Experts of a small language model: 8 picks a token.
Below are experts of layer 10 (counted from 0) of a mixture-of-experts language model. Rows are named router (the router's row for the expert), gate (a neuron's input weights, with its number), up (a neuron's input weights, with its number), down (a neuron's output weights, with its number) and show model dimensions 256-319. Each number is 50 + 12 x the weight over its row's rms, rounded and kept within 0 to 99.
After each expert's rows: a language model's description of what the expert responds to. This comes from a sample of Wikipedia text that the model never trained on.

# expert 34
router:55 36 57 42 36 47 33 66 37 41 64 54 51 61 61 67 40 38 56 45 65 46 65 27 40 35 63 40 41 45 37 31 56 61 52 36 43 64 50 39 61 36 63 55 44 45 66 73 57 37 39 61 70 40 54 52 45 64 73 61 34 41 64 54
gate0:38 45 53 60 54 58 61 51 65 59 55 44 28 42 63 52 49 65 56 45 45 71 59 48 69 45 54 36 56 66 48 56 45 56 56 53 55 60 27 62 62 61 49 53 64 53 42 54 47 46 35 27 53 45 35 40 75 37 67 11 61 35 46 48
up0:43 37 58 57 41 45 53 54 66 46 55 36 27 57 73 50 38 71 52 42 62 57 54 33 62 42 48 31 52 72 41 49 35 42 41 54 53 56 30 50 61 66 68 52 63 47 27 45 50 49 38 34 35 39 39 31 71 57 62 27 45 39 49 41
down0:47 28 46 21 31 38 37 13 57 71 76 43 54 63 31 38 66 53 51 53 32 64 41 47 34 48 43 50 44 68 41 60 51 53 33 29 49 56 55 26 56 37 56 53 39 48 52 63 65 48 54 66 48 44 73 69 74 71 62 58 50 35 46 34
It responds to: Past-tense action verbs in biographies such as worked, launched, arrived, appointed, plus first-name pieces and possessive apostrophes.

# expert 41
router:54 38 58 36 40 52 35 64 35 50 64 48 45 61 61 61 36 37 49 40 62 44 67 36 43 36 62 45 29 46 37 34 59 53 48 39 44 57 49 40 61 34 59 55 37 39 71 69 58 37 42 66 65 31 53 66 40 63 64 60 41 39 61 57
gate0:46 35 42 54 64 50 60 52 59 64 45 52 32 52 49 57 64 56 51 40 30 62 51 58 68 37 54 54 68 58 52 53 53 64 50 62 64 56 31 60 56 64 39 62 77 52 50 51 24 58 42 39 49 43 31 33 40 48 63 39 57 34 38 54
up0:51 32 49 50 49 37 51 43 62 50 47 40 28 62 55 48 70 55 50 39 60 52 50 38 47 37 51 55 60 70 36 43 50 50 40 62 73 65 44 49 51 60 59 57 65 39 34 38 39 74 40 58 45 45 38 22 54 69 53 46 51 39 42 47
down0:49 31 48 37 46 43 44 46 49 53 70 46 56 49 44 63 74 44 70 53 29 36 16 54 29 50 31 67 46 60 57 44 57 55 29 33 69 34 60 17 44 23 48 54 44 51 81 63 56 72 46 70 36 60 68 85 59 62 67 64 56 43 56 43
It responds to: Content words and name pieces following the, his, in, such as Television, cases, stay, Cov(e), plus After, President, British.

# expert 32
router:48 37 60 36 36 49 34 60 30 43 68 57 46 65 68 62 43 42 57 43 64 33 69 37 35 38 69 37 32 51 34 38 59 59 52 36 42 63 57 35 61 28 64 55 40 40 65 69 57 36 38 59 67 36 50 57 40 65 70 59 43 37 61 60
gate0:48 52 57 43 55 54 53 56 59 67 53 53 34 33 63 50 52 57 61 39 37 58 61 67 72 38 49 43 52 55 61 49 55 54 64 51 63 62 28 73 60 56 56 42 63 53 38 51 38 55 51 26 58 45 24 33 43 32 57 33 62 34 46 56
up0:62 41 70 45 39 38 48 55 64 45 49 40 40 52 72 49 44 64 56 40 59 47 62 49 57 39 38 37 46 61 48 48 41 47 58 56 64 53 36 63 55 52 74 49 64 36 24 48 37 62 44 36 36 41 28 22 49 58 55 45 46 41 48 47
down0:57 26 44 33 45 29 51 33 67 65 61 43 43 58 33 49 50 53 57 61 30 51 33 46 20 53 54 47 48 62 28 53 40 49 43 39 45 43 64 27 60 25 71 41 44 46 59 73 43 79 47 82 37 37 64 73 76 68 55 59 60 37 48 55
It responds to: Words like such, more, least, so, particularly after was or is, plus heading equals signs and mid-word pieces.

# expert 36
router:59 34 63 36 38 52 38 63 38 35 63 50 40 63 64 65 33 37 46 39 66 46 61 35 35 36 66 42 38 51 34 33 61 60 52 37 46 69 52 41 61 34 69 54 39 40 61 64 57 37 39 63 65 38 55 56 47 65 69 65 36 36 64 53
gate0:55 40 35 46 64 48 49 58 52 56 58 43 38 47 53 49 52 56 59 48 40 56 68 48 68 48 62 57 61 60 52 62 59 63 60 58 67 48 33 51 46 51 59 56 77 53 55 53 38 47 43 47 51 57 46 35 63 47 73 43 79 29 43 64
up0:67 36 50 51 49 38 40 57 65 33 48 30 42 55 58 52 47 70 52 43 68 52 59 33 43 42 53 55 55 67 42 47 54 59 56 61 70 44 46 40 43 49 79 55 73 47 36 44 39 59 34 54 30 61 49 22 66 68 58 44 60 39 39 53
down0:57 17 50 23 48 44 54 34 47 47 76 49 64 52 35 39 48 60 52 65 37 51 37 46 27 46 49 65 58 76 36 47 43 71 54 39 39 44 68 32 74 23 41 40 39 48 67 69 61 75 37 57 33 40 50 64 75 61 52 64 54 24 45 38
It responds to: Words following was, is or quotation marks in prose, including However, so, on, using, described, and number pieces like 000.

# expert 53
router:57 33 67 33 40 45 35 69 35 44 68 52 49 66 64 62 40 40 55 39 65 41 62 35 31 35 64 35 34 46 38 42 55 49 50 33 40 60 49 35 60 33 63 50 41 37 61 65 56 40 41 67 61 37 53 59 45 64 64 64 38 42 65 61
gate0:55 47 47 57 63 45 60 51 68 56 56 62 40 63 46 56 59 70 55 61 52 67 61 46 76 41 67 46 56 63 57 59 68 60 63 48 52 50 40 48 59 40 59 58 72 52 55 52 32 45 47 41 38 68 40 31 41 50 69 13 75 51 37 53
up0:64 43 64 53 54 32 49 49 77 42 56 51 34 64 57 65 66 67 57 55 79 48 48 37 57 38 57 49 50 67 38 52 59 54 54 51 62 53 53 50 57 45 80 55 67 41 39 45 43 60 50 55 30 73 44 30 53 57 52 22 66 56 37 55
down0:51 24 48 38 42 45 50 36 44 51 53 54 53 54 40 58 58 39 55 50 40 46 30 43 34 57 42 71 45 56 32 62 37 44 35 40 50 50 56 27 55 37 66 32 46 39 63 82 53 72 64 73 45 54 58 63 69 59 57 64 55 27 40 46
It responds to: The, commas, of, to and modals like would, must, could, should, with surname fragments and numbers in biographical prose.

# expert 42
router:55 37 66 34 39 52 40 64 36 44 70 44 45 63 56 66 35 45 51 44 65 44 64 40 39 37 63 43 23 50 35 37 60 49 55 35 44 61 50 39 62 34 63 53 43 44 66 65 55 39 45 58 64 33 53 67 42 64 65 60 36 38 64 58
gate0:40 35 53 35 55 44 51 46 70 66 54 54 39 57 41 61 58 50 46 57 42 49 63 49 59 38 49 57 50 58 50 60 51 40 66 57 59 62 38 48 41 52 49 54 76 51 61 61 33 49 47 58 54 57 37 27 50 50 68 40 65 39 35 69
up0:42 38 58 37 48 25 45 37 74 47 53 34 44 65 52 56 52 54 48 57 66 45 50 37 34 29 44 58 49 72 42 59 47 39 56 64 63 55 57 42 36 59 77 58 60 44 45 49 36 68 40 72 34 61 50 24 57 64 46 43 66 47 37 58
down0:35 32 57 28 43 52 60 34 56 46 76 43 63 70 47 59 68 45 59 59 34 30 43 47 34 48 46 66 49 73 57 60 54 62 32 50 51 39 58 36 73 41 57 40 33 58 66 69 46 68 58 56 47 46 50 72 67 54 47 52 48 23 57 26
It responds to: Nouns and name pieces after the, his or one in prose, such as Ottoman, President, book, fishing, gold.

# expert 61
router:48 36 56 43 36 51 29 70 37 43 62 51 42 59 64 55 39 42 53 40 68 39 58 41 31 42 61 37 38 48 33 36 60 53 41 32 34 54 43 40 62 40 61 52 41 36 55 65 58 39 40 62 65 39 39 52 46 66 60 62 43 40 62 54
gate0:38 42 56 54 51 52 51 42 66 43 45 58 28 48 54 69 60 71 57 59 22 71 54 46 64 51 41 53 62 63 57 47 69 49 72 58 55 49 36 62 57 40 39 35 60 54 49 44 43 57 36 29 57 51 36 39 59 54 87 38 71 44 43 59
up0:44 37 66 49 32 51 38 46 69 25 43 38 27 58 67 64 65 72 60 62 44 59 52 42 45 51 34 46 63 64 33 42 58 41 61 64 60 52 52 62 50 48 59 36 55 40 39 35 48 74 37 53 53 50 35 33 66 71 72 54 64 51 47 51
down0:52 30 51 33 42 42 59 43 52 48 67 44 57 74 50 46 72 45 53 45 38 43 29 47 33 57 41 51 42 70 40 51 55 57 41 36 76 29 63 42 55 33 45 50 32 45 66 64 43 74 61 72 30 43 55 69 87 58 51 52 69 36 44 44
It responds to: Very common prose words such as the, of, to and including, plus adjectives such as new, traditional, modern and British.

# expert 62
router:46 39 59 44 35 53 32 58 30 48 62 57 48 69 64 60 38 42 48 36 61 39 60 43 40 37 65 36 30 49 37 42 60 57 42 27 39 55 53 32 64 38 66 55 51 45 60 66 54 39 39 64 68 36 51 55 45 61 65 66 36 41 53 56
gate0:49 33 47 54 58 45 53 43 57 49 51 44 25 41 63 71 61 74 57 59 44 64 47 56 66 37 44 48 49 68 54 43 55 54 61 58 73 54 59 51 58 51 34 44 66 45 44 47 36 51 43 44 63 41 40 33 58 52 62 26 55 41 45 62
up0:49 35 56 49 38 44 45 32 64 43 37 26 22 47 75 67 73 73 55 59 53 51 32 41 43 41 37 39 57 74 39 39 48 48 49 61 74 57 70 50 45 65 58 48 57 39 27 45 36 65 49 58 53 39 46 25 58 72 56 36 55 49 43 55
down0:48 40 51 30 50 52 63 26 43 46 55 45 37 59 37 64 76 64 45 53 43 49 26 48 44 44 40 63 54 77 28 54 51 51 37 35 54 55 57 34 56 32 49 41 29 40 57 71 56 84 61 72 47 53 38 77 74 59 55 62 54 42 51 38
It responds to: The most frequent prose tokens: the, commas, of, and, periods, to, in, plus including, their, traditional, though.

# expert 26
router:48 39 63 36 31 47 32 62 36 48 67 50 42 69 66 66 36 45 56 37 61 38 59 49 35 36 65 38 34 48 36 39 61 56 55 32 36 63 52 34 57 36 61 60 43 45 62 62 59 41 43 67 63 30 40 52 38 64 72 64 33 39 58 59
gate0:59 48 40 48 73 48 49 52 72 46 64 49 34 51 51 75 53 56 51 60 43 56 51 44 72 37 50 57 37 57 64 61 62 59 63 59 55 46 33 43 53 55 57 41 73 51 53 63 32 64 50 44 61 56 47 46 62 50 42 45 77 40 31 59
up0:59 44 50 55 53 41 45 48 78 40 55 30 34 59 69 70 54 60 56 64 65 46 44 33 43 38 39 51 38 63 58 52 60 55 45 59 56 52 40 46 45 56 74 47 66 44 31 57 28 68 44 52 40 54 46 37 70 68 42 44 73 49 27 48
down0:64 30 69 54 48 43 52 57 59 57 59 65 59 57 40 35 50 41 56 57 16 34 42 43 43 29 51 67 40 70 34 55 37 53 28 38 49 52 57 38 69 39 55 32 43 54 51 61 44 54 59 57 38 55 61 65 57 57 62 54 56 14 46 36
It responds to: First pieces of names and words in tables and prose, such as Cl-onie, F-ig-ueiredo, cho-reographer, plus accented bytes, than, St.

# expert 25
router:56 38 71 32 37 48 40 64 36 45 60 50 42 61 64 62 36 44 48 38 69 36 62 43 36 37 64 39 34 45 31 37 56 61 57 31 40 60 54 35 58 32 67 57 43 42 59 62 70 36 41 65 64 37 46 55 36 65 66 68 37 41 65 59
gate0:56 54 43 50 54 47 57 58 63 52 50 58 29 49 64 78 58 45 66 51 39 59 45 65 89 27 47 39 48 58 75 55 60 65 61 47 65 56 35 52 63 47 56 41 72 63 58 53 40 47 47 38 47 50 38 20 48 48 53 35 60 41 41 46
up0:71 45 51 53 45 37 53 54 73 36 43 40 21 50 81 75 53 49 58 49 66 50 42 55 57 39 45 35 58 55 65 40 58 56 54 55 75 50 51 54 55 54 75 46 60 54 39 48 37 51 36 45 35 58 44 14 54 69 47 38 60 52 35 36
down0:59 25 73 44 25 43 53 48 69 52 64 58 77 68 36 28 69 41 51 56 44 56 36 50 17 52 32 50 50 45 29 59 52 37 45 32 40 58 49 29 53 39 57 38 43 50 65 58 28 71 54 81 46 46 49 63 64 60 49 74 60 36 42 39
It responds to: Line breaks, hyphens, colons and opening parentheses, plus first pieces of names and words like how, whose, whether, $.

# expert 44
router:58 34 63 33 40 52 30 66 31 46 68 46 41 65 61 59 40 43 51 43 65 42 67 43 38 38 69 41 26 47 41 39 64 46 51 33 50 55 48 34 66 32 68 58 45 42 63 68 50 41 47 64 70 35 51 61 40 63 64 68 39 40 63 53
gate0:56 53 47 49 65 38 56 63 63 64 49 60 37 34 33 60 60 73 61 45 47 61 54 55 57 31 59 46 71 66 62 49 53 60 63 56 58 31 46 50 52 63 51 48 69 45 44 49 41 63 41 38 46 50 39 31 51 52 54 40 64 47 31 52
up0:65 48 55 47 50 28 45 61 79 45 48 49 40 49 50 55 56 66 57 53 70 44 49 37 39 26 54 48 66 72 52 45 47 54 49 55 60 33 61 49 54 66 68 46 72 42 22 46 38 72 34 56 33 52 31 30 55 58 42 47 59 47 36 49
down0:44 38 65 22 47 51 44 42 66 44 81 38 61 59 40 58 61 38 65 48 45 55 42 51 21 34 34 53 53 65 37 53 56 53 37 32 54 42 65 33 51 20 49 46 40 40 56 85 43 59 59 76 38 70 51 74 80 61 60 66 53 32 42 46
It responds to: Prepositions and conjunctions like for, by, against, without, and, plus nouns after the, such as mother, island, judge.

# expert 63
router:56 33 63 34 35 42 32 59 30 42 65 51 44 69 67 67 33 42 56 43 62 35 57 42 35 40 63 30 42 48 43 44 54 55 45 38 39 55 50 35 71 34 56 54 51 40 56 69 52 30 41 61 60 39 46 57 45 60 56 58 32 31 64 60
gate0:48 54 43 49 56 55 35 37 59 74 50 59 26 52 65 77 59 68 60 40 33 63 59 47 62 48 45 35 30 61 38 42 59 52 65 57 76 55 62 36 52 48 51 39 51 51 65 39 47 46 42 53 72 47 39 24 56 54 66 32 67 41 45 53
up0:52 52 55 48 34 45 28 25 77 58 48 41 20 54 69 82 61 71 60 37 52 58 44 33 45 48 42 29 32 69 41 44 54 48 43 60 75 49 71 30 49 60 70 51 46 51 51 31 41 61 49 65 51 53 41 21 57 77 50 39 65 46 43 47
down0:43 35 53 33 46 56 52 45 42 50 67 59 52 61 42 47 72 54 61 47 38 55 34 47 38 41 44 66 54 48 38 44 48 60 26 31 63 47 40 20 41 39 56 49 39 41 50 61 53 82 48 63 36 64 55 68 73 66 59 59 40 24 35 45
It responds to: Articles, prepositions and commas in running prose, plus nationality adjectives after a or an, such as Indian, Scottish, French, British.